Experts of a small language model.
Size: 12 layers, vocabulary 16384.
Training: 251M tokens, 7667 steps.
Below are experts of layer 7 (counted from 0) of a mixture-of-experts language model. Rows are named router (the router's row for the expert), gate (a neuron's input weights, with its number), up (a neuron's input weights, with its number) and show model dimensions 0-255. Each number is 200 + 40 x the weight over its row's rms, rounded and kept within 0 to 999.
After each expert's rows: a language model's description of what the expert responds to. This comes from a sample of Wikipedia text that the model never trained on.

# expert 2
router,194,157,192,190,194,111,119,213,191,170,218,177,161,179,97,185,183,200,176,269,183,158,221,171,208,182,275,213,157,206,171,240,192,167,198,117,185,222,307,195,196,172,153,225,242,236,202,250,185,216,176,207,233,168,184,140,211,191,227,215,135,146,248,197,196,206,178,164,209,230,150,239,223,178,117,169,242,177,192,164,218,256,235,134,99,97,183,245,224,243,197,219,201,167,185,141,201,272,144,136,187,302,237,148,136,183,188,209,204,209,241,189,215,206,200,220,242,149,206,219,223,212,239,186,192,160,158,170,186,238,223,269,226,250,207,184,212,191,199,239,271,207,216,232,149,202,136,180,300,224,188,217,310,193,178,207,219,248,215,73,185,225,212,218,208,184,208,192,241,169,237,182,168,240,186,246,160,142,194,281,247,266,236,209,219,229,173,195,169,166,226,85,159,229,229,258,158,208,227,169,210,137,129,219,242,188,211,178,224,225,216,238,183,179,192,172,202,193,243,174,220,226,189,242,269,204,180,180,161,189,173,163,167,236,214,274,229,200,230,170,229,177,178,233,131,189,229,145,161,231,295,215,118,205,188,282
gate0,166,212,230,209,184,206,161,196,178,206,275,256,205,233,178,164,217,143,190,196,215,139,301,188,176,151,202,189,180,116,313,295,227,158,173,237,142,187,165,183,171,242,49,120,214,153,229,181,137,166,200,243,194,218,226,162,157,168,259,166,180,212,262,196,197,136,184,159,186,290,254,202,235,267,198,152,203,217,149,232,212,268,242,217,161,168,180,199,197,166,231,179,234,153,264,206,134,208,212,191,155,247,242,232,199,237,219,202,191,131,119,172,136,177,168,246,195,272,234,154,117,223,189,227,207,191,168,145,173,217,192,196,205,230,190,236,245,162,219,112,250,154,153,239,151,260,165,197,229,191,227,183,170,170,205,197,202,202,236,182,231,232,183,201,229,234,213,146,239,189,213,184,229,304,214,217,174,149,153,250,244,212,198,205,252,248,214,209,143,173,141,139,151,216,190,194,198,220,199,270,210,169,168,233,193,203,181,218,226,182,213,190,215,152,195,128,233,248,189,248,199,172,220,154,247,220,202,249,157,141,186,258,228,198,116,232,186,249,261,244,208,247,196,191,189,237,146,204,85,190,205,160,133,199,233,202
up0,158,129,177,195,186,222,190,184,140,163,271,254,246,236,147,99,177,168,155,207,245,123,190,183,185,212,180,183,194,199,141,280,211,223,158,219,205,198,113,110,193,178,189,274,197,176,196,121,222,235,265,173,222,255,214,212,192,230,228,236,250,154,238,207,210,194,201,198,165,206,176,248,198,198,239,177,175,131,227,169,216,189,147,201,158,187,227,171,229,177,191,231,190,256,168,207,201,126,169,177,284,71,152,283,190,156,178,231,273,206,229,187,176,234,275,187,187,147,162,189,201,225,224,147,219,209,216,196,234,162,231,199,178,158,147,200,201,222,177,310,112,141,217,141,230,168,194,113,149,182,186,155,175,163,226,237,215,179,229,228,183,266,193,203,167,209,227,196,217,244,266,152,251,180,173,147,175,225,226,225,220,213,152,254,257,172,242,197,212,195,208,223,254,231,254,262,239,174,202,230,86,179,146,195,184,207,190,209,181,162,163,220,92,291,163,265,134,231,169,157,212,247,177,154,175,247,227,235,204,196,211,183,139,232,193,188,212,204,161,283,209,185,157,157,187,243,218,108,201,180,223,245,219,187,205,203
What it handles: Census and election statistics. Tokens inside demographic, census and election-result text and tables, such as the, %, |, (−, sq, median, census, households.

# expert 0
router,113,229,129,179,201,172,242,146,229,138,192,195,206,193,163,172,243,192,167,227,173,278,191,235,137,147,260,143,197,225,147,211,174,218,266,239,168,151,175,160,184,173,288,190,147,316,209,195,200,152,222,143,213,260,148,248,181,158,259,163,198,121,187,223,203,198,213,178,186,158,109,225,177,180,251,275,194,187,188,241,271,221,223,205,245,188,206,171,277,259,127,258,208,191,152,213,159,241,225,190,224,234,202,184,300,232,206,201,216,210,188,242,205,206,216,196,188,173,247,200,182,227,124,199,174,235,193,244,246,100,190,194,175,243,161,216,208,239,148,265,211,169,143,212,145,217,202,92,185,203,208,205,231,173,213,221,189,170,155,212,174,149,211,198,188,168,178,189,138,195,206,286,154,164,171,228,212,238,184,115,205,243,199,242,165,183,161,249,236,228,184,175,166,97,189,172,162,189,236,224,167,208,239,203,0,225,201,190,208,183,196,206,193,213,230,204,160,246,239,179,192,201,159,216,177,244,182,183,227,247,123,215,201,196,168,234,206,194,177,213,211,209,186,223,222,191,115,137,186,142,130,233,245,212,200,208
gate0,266,209,284,187,185,207,189,239,142,255,203,262,160,168,220,143,238,167,178,179,172,167,248,193,269,223,187,199,231,112,260,180,227,170,190,230,287,181,253,165,204,209,166,234,217,171,153,222,182,233,263,225,210,226,129,161,208,143,156,149,180,190,201,186,210,175,180,272,153,154,183,193,172,195,92,182,220,136,200,227,157,253,170,162,196,167,199,209,188,211,316,266,154,229,222,186,159,228,274,236,175,217,200,208,202,231,187,222,295,205,133,134,193,233,212,203,204,139,261,233,176,162,279,202,237,216,201,225,175,262,301,200,228,190,192,232,111,181,206,227,264,295,200,204,188,179,177,233,209,199,185,153,198,219,175,213,190,210,236,170,213,213,161,269,137,131,250,260,178,199,166,222,211,155,190,199,193,197,249,218,239,275,143,216,223,199,180,210,201,181,228,174,269,211,171,129,119,214,168,92,259,141,157,192,255,194,198,176,256,173,193,221,176,157,170,179,238,194,224,231,185,107,249,226,251,164,258,163,210,131,243,239,185,222,228,183,227,210,286,249,246,146,173,210,221,221,208,145,219,241,219,214,206,234,160,158
up0,175,222,183,234,138,290,321,127,246,183,196,208,253,223,155,136,254,218,197,146,161,189,161,226,180,192,242,239,144,225,154,180,217,252,246,158,221,205,123,164,160,151,228,162,140,211,194,154,190,194,248,238,155,234,117,264,222,186,214,168,250,138,229,156,188,159,226,265,259,182,193,244,184,192,225,214,231,113,159,242,181,194,218,142,228,184,178,204,218,160,232,220,188,249,183,245,136,270,170,206,176,186,181,230,280,298,199,188,237,206,121,186,183,179,193,169,198,199,245,167,176,188,208,274,184,166,185,226,170,258,199,168,173,241,192,235,145,178,140,185,235,145,124,127,258,219,162,137,247,204,212,136,156,190,205,215,222,193,173,181,223,162,215,189,265,244,195,226,149,218,178,287,121,264,180,188,176,206,213,264,179,229,147,190,217,257,235,251,189,113,148,226,238,140,241,249,194,236,168,191,162,197,250,265,186,185,227,186,245,150,154,190,194,229,165,220,223,259,205,166,140,234,204,216,251,215,139,141,250,204,195,252,236,265,153,206,164,185,184,191,171,219,199,190,247,225,232,96,131,180,230,203,215,222,199,227
What it handles: Name-final syllables. Word-final pieces of personal names, often feminine or Romance endings, such as Anton-ia, Paul-ina, Ze-us, Af-onso.

# expert 25
router,182,167,237,215,224,285,265,160,249,179,283,185,139,200,251,213,144,144,113,205,170,206,208,214,315,187,222,125,209,192,161,258,163,217,193,179,244,195,177,159,210,81,152,204,155,182,210,166,172,143,200,229,210,204,235,155,260,237,162,214,262,209,154,233,155,188,192,251,226,166,234,136,186,141,236,240,221,215,131,202,235,183,251,200,138,196,253,206,201,156,136,119,205,179,194,211,174,183,174,260,115,156,169,150,162,187,190,206,196,178,207,178,213,195,330,187,193,228,191,178,186,197,213,197,175,217,193,230,185,225,147,251,203,168,208,255,237,230,184,225,192,206,188,197,254,201,162,185,190,207,188,226,195,152,194,162,104,194,231,199,183,212,181,176,187,146,208,210,150,190,192,116,303,171,271,212,166,209,163,244,97,174,283,248,204,130,227,212,154,226,196,213,161,155,204,269,196,246,276,167,296,188,174,233,223,156,167,196,187,178,171,167,163,245,143,184,246,238,189,179,195,251,264,225,248,216,249,257,212,200,265,202,194,174,195,172,161,154,157,173,233,170,222,78,216,192,147,189,211,232,213,225,235,256,229,188
gate0,176,118,190,149,132,175,194,165,184,272,186,224,234,156,216,240,200,186,156,131,167,99,167,225,152,238,229,215,189,213,137,207,92,180,188,177,191,170,188,177,236,217,252,202,250,196,135,251,162,234,179,193,205,228,170,248,238,240,205,197,178,185,163,207,321,195,250,163,226,225,282,182,214,229,176,183,223,170,197,171,177,202,194,167,223,119,136,201,237,185,266,185,256,213,223,209,273,271,198,212,235,167,123,192,208,207,230,219,242,191,146,246,242,196,194,198,302,137,222,166,238,233,169,202,195,210,154,227,211,297,157,266,303,170,176,196,152,263,325,177,146,170,240,161,192,263,131,170,244,229,214,164,203,179,250,194,202,177,214,221,212,249,171,255,186,203,223,211,236,151,239,193,193,179,209,166,198,235,150,213,224,211,152,207,231,222,183,247,282,161,233,182,193,167,141,273,228,201,170,256,266,230,243,218,226,173,198,147,172,182,141,276,215,297,182,153,218,151,192,164,235,217,243,229,122,257,256,212,228,183,172,178,201,166,183,162,117,196,171,194,196,214,169,195,268,234,164,164,240,200,156,196,192,195,241,190
up0,270,255,171,176,212,220,226,179,164,203,174,228,164,194,146,230,249,206,242,132,172,216,216,151,183,264,240,196,231,198,197,218,185,196,287,179,247,273,200,222,195,263,124,203,237,205,213,185,271,226,213,221,106,270,235,242,180,196,171,185,225,134,223,212,249,196,231,190,167,198,157,133,286,132,227,201,174,185,217,198,144,238,275,184,257,253,259,135,198,164,176,233,194,178,222,191,165,187,203,199,170,178,260,231,217,201,93,166,176,265,261,199,114,236,179,229,164,305,188,254,227,187,145,164,174,208,211,210,202,190,205,147,120,239,292,189,256,197,153,251,289,282,159,166,173,181,206,237,212,209,204,191,181,163,218,207,193,144,260,212,195,219,235,210,192,252,171,133,257,206,118,278,171,212,112,188,168,239,245,205,206,278,191,228,184,221,174,189,195,263,200,184,260,142,189,165,206,183,255,189,155,209,154,155,186,204,213,171,139,194,196,232,158,212,156,161,154,247,196,252,182,143,200,170,193,258,229,170,219,278,196,250,218,162,180,275,176,201,203,190,273,120,173,209,187,140,187,192,277,235,166,240,193,203,175,186
What it handles: Subject nouns after determiners. Common nouns right after the, his or a naming the article's subject, such as film, album, company, novel, band, often followed by 's.

# expert 31
router,222,195,288,159,220,150,222,113,257,138,221,153,149,211,177,137,187,225,138,182,174,180,206,223,246,186,190,224,207,226,183,214,174,190,139,201,238,174,244,213,241,173,171,197,259,174,169,179,228,202,194,213,190,217,154,136,194,144,222,210,238,202,167,213,189,175,163,227,259,243,221,245,192,215,199,166,203,138,193,161,264,267,218,182,154,116,241,219,204,216,244,197,229,223,178,191,251,224,153,208,116,229,220,199,126,158,213,295,238,217,235,239,205,194,189,207,248,162,194,158,197,287,207,230,198,190,130,182,243,85,192,140,219,176,159,253,157,259,222,132,163,109,240,214,91,169,237,250,207,273,203,154,171,243,198,220,150,219,157,228,203,221,197,147,140,163,202,233,213,310,245,152,121,161,221,174,238,237,208,172,258,195,209,230,261,217,219,252,137,229,159,185,199,245,196,262,124,212,195,209,232,236,205,181,244,197,193,212,283,247,228,160,286,193,153,165,165,197,211,193,220,205,203,172,230,236,132,289,238,220,132,214,113,170,188,199,167,220,179,159,253,252,173,184,208,262,236,277,216,213,185,233,240,165,196,204
gate0,172,135,200,219,246,155,202,192,152,206,187,162,136,218,207,181,155,159,176,233,192,135,153,212,78,166,206,211,149,203,170,207,170,286,163,174,138,218,249,206,168,186,155,250,236,161,285,192,249,155,211,218,235,254,155,165,203,226,221,176,176,203,145,280,141,249,166,230,249,203,193,202,249,213,212,190,230,208,213,192,207,190,173,176,166,173,231,175,178,151,213,131,243,125,130,252,201,230,180,304,171,238,106,170,198,210,234,217,196,201,182,208,236,152,154,227,284,215,201,188,200,241,222,108,278,95,196,171,196,226,186,230,218,229,231,188,188,183,197,174,248,195,200,153,228,117,223,176,281,244,127,241,206,186,203,194,197,193,187,155,245,165,141,240,195,195,238,73,170,249,144,189,146,197,253,179,212,216,163,217,247,227,261,208,225,262,184,179,153,197,227,163,186,175,202,239,188,189,134,238,141,208,156,231,183,226,218,226,257,162,245,204,230,208,137,209,181,215,165,254,198,250,223,177,237,211,174,211,239,133,205,217,184,263,177,157,204,167,234,137,261,222,167,237,140,233,273,181,188,266,297,222,263,224,261,209
up0,265,196,223,154,164,164,223,118,184,197,259,194,258,198,248,173,273,226,249,197,160,175,231,263,188,331,185,183,149,119,194,218,199,202,215,160,242,170,179,240,131,220,191,180,130,197,194,182,215,223,238,203,197,200,259,217,174,228,167,207,178,145,211,139,220,168,263,197,217,215,254,208,160,284,130,157,218,227,144,282,196,174,162,176,278,224,134,200,233,257,185,245,230,176,296,219,118,189,231,197,174,291,178,144,123,127,189,207,182,216,176,152,140,213,165,198,238,190,234,175,122,200,207,216,169,226,216,152,193,134,136,161,168,260,157,195,264,187,241,228,239,207,222,227,132,239,267,184,242,246,189,196,200,239,181,230,182,214,109,168,207,196,127,144,145,276,208,278,224,162,225,175,202,203,222,142,145,207,196,315,168,157,250,182,197,199,182,189,168,205,231,256,253,200,178,186,184,204,98,187,196,178,142,239,189,247,225,199,224,211,222,145,222,226,189,178,189,185,240,196,169,162,236,173,198,175,248,248,135,194,157,223,244,251,218,217,227,150,224,201,212,182,206,146,252,186,163,240,207,239,197,159,209,269,169,215
What it handles: Sports career terminology. Sports-biography words in headings, tables and stats: career, season, medal, Championships, Cup, football, Career total, in athlete articles.

# expert 6
router,178,173,153,214,166,138,222,147,213,214,201,164,191,226,170,178,236,180,174,220,231,215,167,98,171,281,168,221,206,306,288,145,243,211,233,201,248,175,187,245,239,207,174,275,266,224,241,212,180,143,204,243,247,191,178,205,224,252,222,168,226,248,210,246,172,212,257,85,182,171,311,247,196,145,203,197,213,244,151,240,124,237,125,236,200,204,197,200,185,217,167,183,210,223,234,188,175,154,150,243,212,292,136,187,161,264,207,179,215,209,175,200,175,232,245,260,209,186,229,302,230,197,226,197,232,187,190,237,209,226,232,192,211,176,226,156,183,220,156,218,189,186,181,95,237,219,228,236,221,164,224,203,248,181,214,120,241,259,191,214,213,172,217,232,166,236,174,202,273,150,176,231,169,182,221,130,194,264,108,143,215,178,285,250,210,199,151,226,290,160,153,168,179,184,239,219,184,250,160,165,184,156,197,224,117,228,184,204,122,181,202,203,219,141,220,188,220,170,214,206,155,210,230,173,220,182,200,219,245,174,229,270,151,133,254,154,176,249,243,133,200,240,221,177,212,162,232,206,242,264,147,163,198,134,144,138
gate0,139,178,202,177,189,237,215,220,190,236,172,168,166,223,186,143,283,193,172,153,207,264,230,199,222,148,172,213,206,246,163,219,212,244,201,177,188,246,140,196,142,162,235,221,211,213,247,232,192,178,256,226,155,224,202,182,128,142,182,212,245,207,190,138,130,218,142,194,186,182,228,214,197,174,217,173,153,177,203,245,184,247,181,117,230,300,186,141,189,149,280,190,167,85,206,211,225,187,171,192,235,203,231,204,203,231,169,210,215,192,165,170,157,180,242,170,96,190,128,196,180,220,194,137,195,215,235,169,221,260,221,238,218,187,257,303,235,164,171,229,286,224,135,156,159,188,235,228,207,152,178,169,187,227,209,230,237,135,240,141,242,136,216,301,154,213,264,194,224,189,216,151,209,181,279,169,190,273,279,206,184,246,123,244,231,209,183,136,185,184,188,185,222,154,199,202,231,330,303,176,174,156,208,199,220,197,166,210,213,151,125,219,269,303,143,227,267,165,302,212,196,217,147,163,196,190,207,165,201,239,232,214,209,158,224,205,178,193,181,210,166,189,244,220,211,198,234,213,248,252,174,214,198,170,261,223
up0,241,225,163,245,266,167,185,197,141,162,232,236,164,187,214,236,157,191,251,266,169,229,209,199,153,232,207,184,198,196,225,175,256,154,155,193,173,136,177,170,234,277,145,194,216,193,197,300,168,229,158,132,177,249,123,210,209,251,146,144,265,151,282,221,229,180,206,256,230,293,194,205,229,212,180,201,201,276,210,165,194,119,230,274,213,184,73,209,235,220,187,172,198,167,217,163,201,175,209,127,191,147,186,182,157,159,238,188,209,228,206,246,184,230,184,243,221,94,191,139,202,184,203,279,230,186,162,225,184,167,218,180,185,266,192,177,187,167,224,182,125,129,258,260,265,209,197,236,147,151,208,219,204,222,235,210,184,172,134,111,130,201,203,165,233,178,173,196,239,205,220,185,192,241,127,242,237,192,212,252,194,227,182,218,148,201,74,141,231,229,226,215,171,238,254,199,150,163,230,204,260,221,194,167,171,159,189,253,169,203,276,151,141,178,170,220,187,223,124,178,169,258,235,243,166,105,171,205,192,236,184,223,231,216,256,193,105,188,214,200,169,187,149,181,145,251,204,190,208,159,169,203,161,215,175,179
What it handles: Capitalized word starts. First letter or piece of a capitalized word after a quote, bracket or line break, plus ordinal suffixes like th, st, nd.

# expert 13
router,189,186,175,277,199,168,216,118,158,241,181,250,189,207,236,208,221,214,211,193,230,248,161,200,191,160,218,159,239,144,188,202,228,189,238,165,233,215,175,219,224,171,215,243,178,292,206,179,184,222,161,227,134,246,201,231,168,254,226,274,136,172,202,157,173,227,199,239,208,153,126,261,182,232,185,260,188,255,157,249,166,218,150,202,232,277,171,182,237,49,195,242,175,185,195,209,202,274,201,166,223,154,211,219,242,232,166,139,189,278,182,234,224,158,192,211,310,192,229,173,217,152,265,213,197,163,156,103,203,233,153,165,149,186,202,252,203,148,179,213,137,220,282,242,256,210,239,185,223,133,240,299,234,129,230,131,158,155,180,180,185,264,222,192,172,181,145,196,179,167,164,228,190,135,146,161,182,181,185,253,144,233,214,217,240,191,210,205,165,186,223,227,176,186,200,269,176,213,251,231,190,243,211,230,120,168,213,145,247,134,139,172,145,271,218,157,252,209,216,232,249,248,146,202,209,224,211,191,253,252,243,224,304,274,198,189,212,202,205,232,144,172,231,152,234,172,174,220,197,230,234,154,154,218,187,165
gate0,210,176,205,317,237,187,196,158,111,172,198,101,222,260,144,208,172,156,218,159,152,276,192,223,225,236,183,226,228,162,209,180,156,288,153,209,156,200,205,219,257,152,200,125,198,205,205,227,200,231,181,174,222,199,269,203,251,200,191,222,225,131,211,225,204,241,170,231,204,139,226,257,212,94,172,157,144,207,175,155,168,167,161,189,218,291,71,207,156,179,164,220,205,186,243,215,121,183,178,209,202,198,219,219,185,243,210,205,194,215,220,234,209,251,221,220,241,170,262,175,269,279,156,270,199,158,207,207,230,208,170,169,174,184,254,154,210,294,152,197,186,201,228,213,239,228,169,239,199,238,187,252,231,204,207,224,203,193,262,177,166,260,192,130,250,159,236,178,203,215,180,139,222,230,194,165,167,199,204,255,191,216,232,224,84,169,185,166,238,223,194,174,216,161,260,127,182,129,199,192,216,198,243,177,200,139,198,227,186,230,229,191,269,164,148,215,139,189,190,248,216,247,270,145,184,183,224,180,218,157,145,116,157,216,185,263,230,161,197,154,144,162,209,256,160,208,231,140,167,114,267,270,147,234,183,187
up0,251,273,173,277,208,199,232,183,249,229,209,163,184,249,234,119,212,261,168,132,133,209,139,81,191,158,209,276,210,147,163,242,216,173,174,199,230,181,205,157,173,183,231,120,213,206,130,183,234,244,170,234,214,226,185,233,220,293,175,245,210,191,167,270,245,157,202,146,147,202,244,278,293,189,194,147,158,222,190,248,186,153,195,175,205,279,116,174,165,156,191,223,220,217,229,180,164,235,114,181,180,229,245,152,195,192,177,203,196,179,154,192,197,177,199,231,201,237,184,175,217,221,184,231,200,222,204,166,257,216,236,91,213,162,180,175,158,182,215,167,166,149,214,170,149,201,156,183,210,207,171,218,221,216,161,153,69,229,227,217,187,186,246,191,190,201,180,190,276,129,199,207,180,120,230,212,153,242,185,191,201,225,204,254,220,209,267,211,142,178,192,227,145,269,161,193,178,298,139,219,180,211,172,158,262,141,127,199,177,162,166,264,157,236,247,188,174,187,206,154,268,190,216,191,178,238,215,222,205,196,213,256,198,281,175,203,216,262,284,208,189,160,202,270,197,242,192,225,133,191,227,200,219,191,170,104
What it handles: Table and list punctuation. Pipes, periods and colons in tables and numbered episode or track lists (120. "Title"), plus the and opening parentheses mid-sentence.

# expert 21
router,162,161,244,149,202,93,163,131,184,184,199,218,179,175,155,248,226,123,153,217,194,224,143,254,129,165,226,210,158,170,241,142,184,162,229,167,168,171,176,208,229,185,135,211,278,177,185,230,159,179,171,204,224,177,261,200,164,170,199,224,90,205,172,129,176,206,207,252,166,234,187,258,177,178,143,223,242,226,167,290,209,176,200,218,224,168,209,233,156,262,256,240,225,151,262,200,251,176,200,181,255,148,158,204,224,259,203,186,232,212,187,167,241,191,191,209,208,177,190,223,234,236,233,204,226,223,157,164,227,227,153,225,279,275,122,233,284,202,250,219,242,219,169,218,248,195,170,186,189,194,208,238,249,144,179,119,224,182,213,178,257,224,197,223,148,194,212,260,193,235,229,154,181,204,181,239,221,201,208,169,229,240,205,195,196,219,175,236,151,189,302,171,173,228,167,191,123,196,174,143,181,211,168,193,226,166,227,217,265,109,240,131,230,170,212,211,243,184,278,214,155,140,236,156,197,162,135,271,110,165,107,264,104,192,222,235,243,200,328,228,194,219,216,215,198,234,189,211,148,207,211,234,147,230,172,150
gate0,214,171,169,250,214,276,148,165,180,205,232,248,170,260,186,276,217,181,169,199,196,163,242,269,242,244,156,240,164,178,194,284,199,230,255,174,234,213,173,230,207,153,226,258,223,178,149,146,213,246,178,196,177,187,239,190,142,196,182,224,202,209,129,258,180,107,189,241,143,217,188,200,199,197,252,217,204,213,181,274,198,199,202,149,205,190,178,201,199,178,144,162,143,160,168,188,150,155,266,148,173,224,191,199,218,189,176,184,198,239,208,136,215,211,177,152,226,152,220,123,227,219,184,169,150,212,207,266,240,233,139,239,246,214,271,216,190,150,236,219,116,130,274,105,183,137,291,237,170,185,262,147,173,119,277,259,281,200,186,277,184,219,234,113,217,227,239,166,152,196,205,174,224,209,173,231,214,114,157,187,204,184,164,224,191,230,143,228,175,186,124,137,216,251,260,218,211,163,273,200,163,178,176,208,246,138,202,218,219,217,149,200,227,166,162,172,185,199,184,144,228,243,207,266,184,229,154,167,150,248,237,242,211,317,216,226,239,207,137,176,206,204,265,223,224,127,178,143,220,210,207,210,207,134,202,228
up0,172,194,195,150,167,178,159,184,227,212,216,71,188,199,228,181,184,188,138,239,189,146,169,232,111,255,178,209,131,244,152,294,280,263,218,192,125,219,199,202,253,198,296,254,234,218,178,145,216,215,208,143,193,161,186,195,111,212,258,132,209,216,131,208,107,241,261,248,178,227,233,247,156,230,265,251,186,151,188,204,171,280,241,160,198,232,281,182,192,183,205,236,249,145,200,221,238,176,187,245,255,226,212,227,182,161,214,161,204,110,203,161,212,165,146,214,199,175,194,193,151,157,227,194,183,135,127,160,172,284,139,174,197,228,192,190,245,195,228,226,163,161,225,194,242,186,223,201,164,186,252,225,167,142,190,262,177,244,213,254,189,228,247,157,213,151,271,248,220,292,200,162,164,215,201,200,270,179,203,205,186,189,272,138,240,214,250,197,159,183,174,219,125,170,257,173,173,176,196,186,114,241,192,170,236,240,189,198,190,248,218,169,197,141,230,192,275,190,158,200,208,167,216,162,177,156,217,212,213,169,235,230,199,209,197,228,277,210,199,192,234,222,201,175,257,135,174,204,174,189,273,145,251,115,210,227
What it handles: Units and coordinates. Measurement units and coordinate symbols in tables and geographic data, such as m, km, °, ′, N, and score numbers.

# expert 1
router,268,152,151,218,157,205,192,176,164,182,163,184,224,250,135,222,199,201,196,213,183,247,168,239,157,190,239,230,155,193,109,149,219,209,295,215,225,108,221,172,184,236,213,232,117,226,183,189,188,219,174,224,218,185,184,181,123,219,216,216,209,100,283,155,243,228,223,266,156,157,158,204,159,205,195,212,227,190,141,206,209,223,248,172,229,221,162,202,178,139,90,241,134,251,191,260,241,172,191,198,204,215,201,177,243,230,184,199,192,179,113,246,171,168,202,266,154,234,181,209,215,188,189,222,199,171,212,203,267,234,184,204,255,212,247,194,199,230,221,263,177,248,169,166,245,186,178,183,147,270,201,165,237,158,242,197,119,174,176,239,195,316,216,223,302,186,251,113,207,228,171,249,208,215,155,219,155,262,199,147,150,253,199,140,180,135,256,213,215,219,155,255,191,128,209,217,190,255,192,221,200,200,201,249,160,234,128,153,216,219,146,194,223,238,288,131,213,250,205,170,271,196,188,293,104,197,156,226,199,278,241,194,218,182,162,210,165,196,223,167,171,216,191,143,144,152,245,211,220,241,216,192,209,174,153,238
gate0,266,241,236,199,171,181,213,220,217,189,213,200,206,200,212,242,219,154,290,211,191,197,218,125,249,233,260,201,144,278,190,209,264,169,163,138,174,201,183,176,137,225,109,227,144,210,245,134,235,156,146,160,143,217,139,190,229,218,212,206,220,206,193,208,214,296,206,221,133,302,258,216,161,194,229,170,186,177,194,154,167,174,122,173,222,267,243,196,176,194,230,216,290,215,181,235,250,149,221,212,241,216,216,177,184,209,128,177,215,231,185,168,161,194,158,199,160,238,207,139,156,185,276,252,213,260,173,270,149,260,239,249,185,186,202,150,195,190,214,138,283,226,144,177,144,174,180,214,172,240,136,268,216,223,246,235,211,227,170,210,321,177,205,240,232,235,224,207,174,213,193,285,169,184,162,224,237,182,156,246,181,289,199,220,247,222,313,227,221,253,159,142,214,167,203,153,246,198,160,197,98,210,135,174,213,215,183,201,255,163,155,188,235,235,214,197,181,224,176,189,202,160,158,185,162,214,234,153,168,255,256,173,148,232,177,213,219,240,222,142,206,171,177,179,185,241,187,181,222,313,245,185,216,211,159,244
up0,167,127,189,166,244,162,142,190,201,221,201,260,215,213,236,256,184,210,190,149,171,188,215,190,224,198,215,203,272,145,211,148,169,147,192,179,218,210,217,213,238,216,223,214,226,192,193,238,172,170,169,211,270,161,199,239,244,232,211,148,197,203,225,271,207,192,236,191,239,168,165,131,219,215,190,282,162,310,231,217,239,223,237,246,260,195,191,141,133,196,220,206,274,250,174,173,240,207,196,104,170,174,197,238,146,191,248,294,169,222,189,239,191,117,195,200,244,200,183,229,252,189,107,168,226,199,280,121,179,180,214,128,247,165,206,299,292,209,134,157,149,217,223,181,190,189,224,214,150,242,161,237,200,210,137,192,203,216,220,223,261,184,192,225,183,117,231,216,276,108,215,191,256,183,253,224,190,238,168,249,163,121,135,175,139,192,182,178,204,195,180,145,239,252,164,169,160,142,191,191,219,269,216,215,273,184,210,238,193,194,160,168,198,223,237,178,220,237,166,226,219,193,246,198,183,196,197,251,261,248,220,132,236,215,170,319,223,256,195,255,200,186,182,175,207,192,169,320,246,164,187,220,136,219,225,160
What it handles: List separators, month names. Semicolons, commas and dashes separating items in credit lists, tables and track listings, plus month names in dates like 11 March 1987.

# expert 11
router,170,225,221,156,167,139,152,115,209,167,238,175,177,244,179,196,214,244,210,240,189,187,147,209,128,147,265,213,211,206,129,270,244,184,175,298,169,153,200,176,216,282,174,309,209,237,187,161,231,222,184,146,152,211,202,167,211,213,263,221,144,160,176,267,198,196,142,170,153,233,176,200,186,209,229,245,201,170,154,211,192,172,168,232,209,259,224,145,233,192,119,302,215,200,240,262,257,148,234,134,176,195,140,200,258,194,188,197,185,186,249,274,209,207,265,244,191,214,248,261,239,237,193,205,168,181,168,202,188,184,207,152,240,198,210,224,202,198,232,238,196,237,240,179,174,226,253,249,127,245,237,238,153,198,211,250,145,209,124,250,250,238,302,145,215,198,200,231,258,219,180,113,216,150,259,196,212,182,183,231,168,234,188,220,185,180,237,218,185,125,250,199,250,226,248,253,186,162,226,202,189,215,202,84,198,201,239,230,230,154,160,136,204,240,236,159,257,198,166,240,200,138,165,256,96,189,137,237,151,246,233,207,201,250,210,199,291,191,220,200,240,177,205,192,191,194,165,293,220,214,204,197,227,190,232,150
gate0,233,231,145,181,228,123,174,172,253,216,150,193,246,267,249,235,244,195,118,246,177,230,234,160,222,227,223,186,166,169,173,163,238,170,190,189,199,296,262,172,197,227,181,204,208,154,187,106,190,195,143,149,203,153,207,136,263,189,206,182,169,184,217,186,222,243,180,253,168,164,207,236,113,204,174,315,237,249,268,209,171,180,183,183,235,245,168,190,235,199,215,192,263,168,280,217,235,141,219,209,274,171,135,170,219,192,178,168,223,214,216,219,141,180,268,167,155,204,204,213,208,175,230,240,272,181,192,269,226,267,207,167,214,205,164,195,184,179,263,178,217,226,249,161,272,199,174,173,145,191,123,174,235,159,228,316,200,149,264,219,226,200,209,313,182,165,174,202,190,191,197,217,131,220,150,199,207,206,197,262,155,231,162,207,205,188,258,191,227,193,227,221,200,168,132,183,191,240,216,180,230,223,130,175,164,190,268,188,173,207,184,134,261,190,276,200,225,180,208,296,216,252,169,221,159,212,150,241,139,259,188,133,191,201,175,153,194,128,123,181,171,279,253,226,224,167,154,263,160,182,203,200,236,163,228,132
up0,100,197,193,186,172,183,145,213,178,186,235,230,128,165,175,158,214,180,214,219,172,204,254,137,166,146,262,233,262,185,162,192,232,222,206,220,181,151,219,232,221,170,143,195,224,246,203,197,230,235,190,152,212,234,263,250,191,154,198,194,112,208,183,300,176,154,242,251,195,242,175,262,102,234,216,185,217,200,151,226,198,247,159,192,220,152,211,245,192,168,230,198,247,273,170,183,225,219,187,142,134,158,183,266,148,226,184,199,206,186,209,202,276,202,174,216,171,176,192,258,173,271,179,141,265,224,175,216,212,178,244,236,265,174,225,184,291,233,194,230,286,164,205,174,119,165,217,152,241,218,251,218,150,175,226,222,186,191,225,198,178,143,172,132,135,229,183,117,171,217,215,202,225,189,280,193,126,184,200,205,220,178,172,170,177,141,197,214,151,157,134,167,155,178,198,265,215,169,193,182,277,266,237,164,217,214,227,158,276,216,199,195,238,206,232,178,217,295,234,250,229,189,197,157,235,176,174,175,144,154,249,262,173,151,188,264,324,248,278,199,207,258,175,166,127,211,206,201,212,161,181,249,188,290,226,211
What it handles: Table cell separators. Pipe separators and punctuation in sports results and schedule tables, usually right before scores, dates or attendance figures, plus heading equals signs.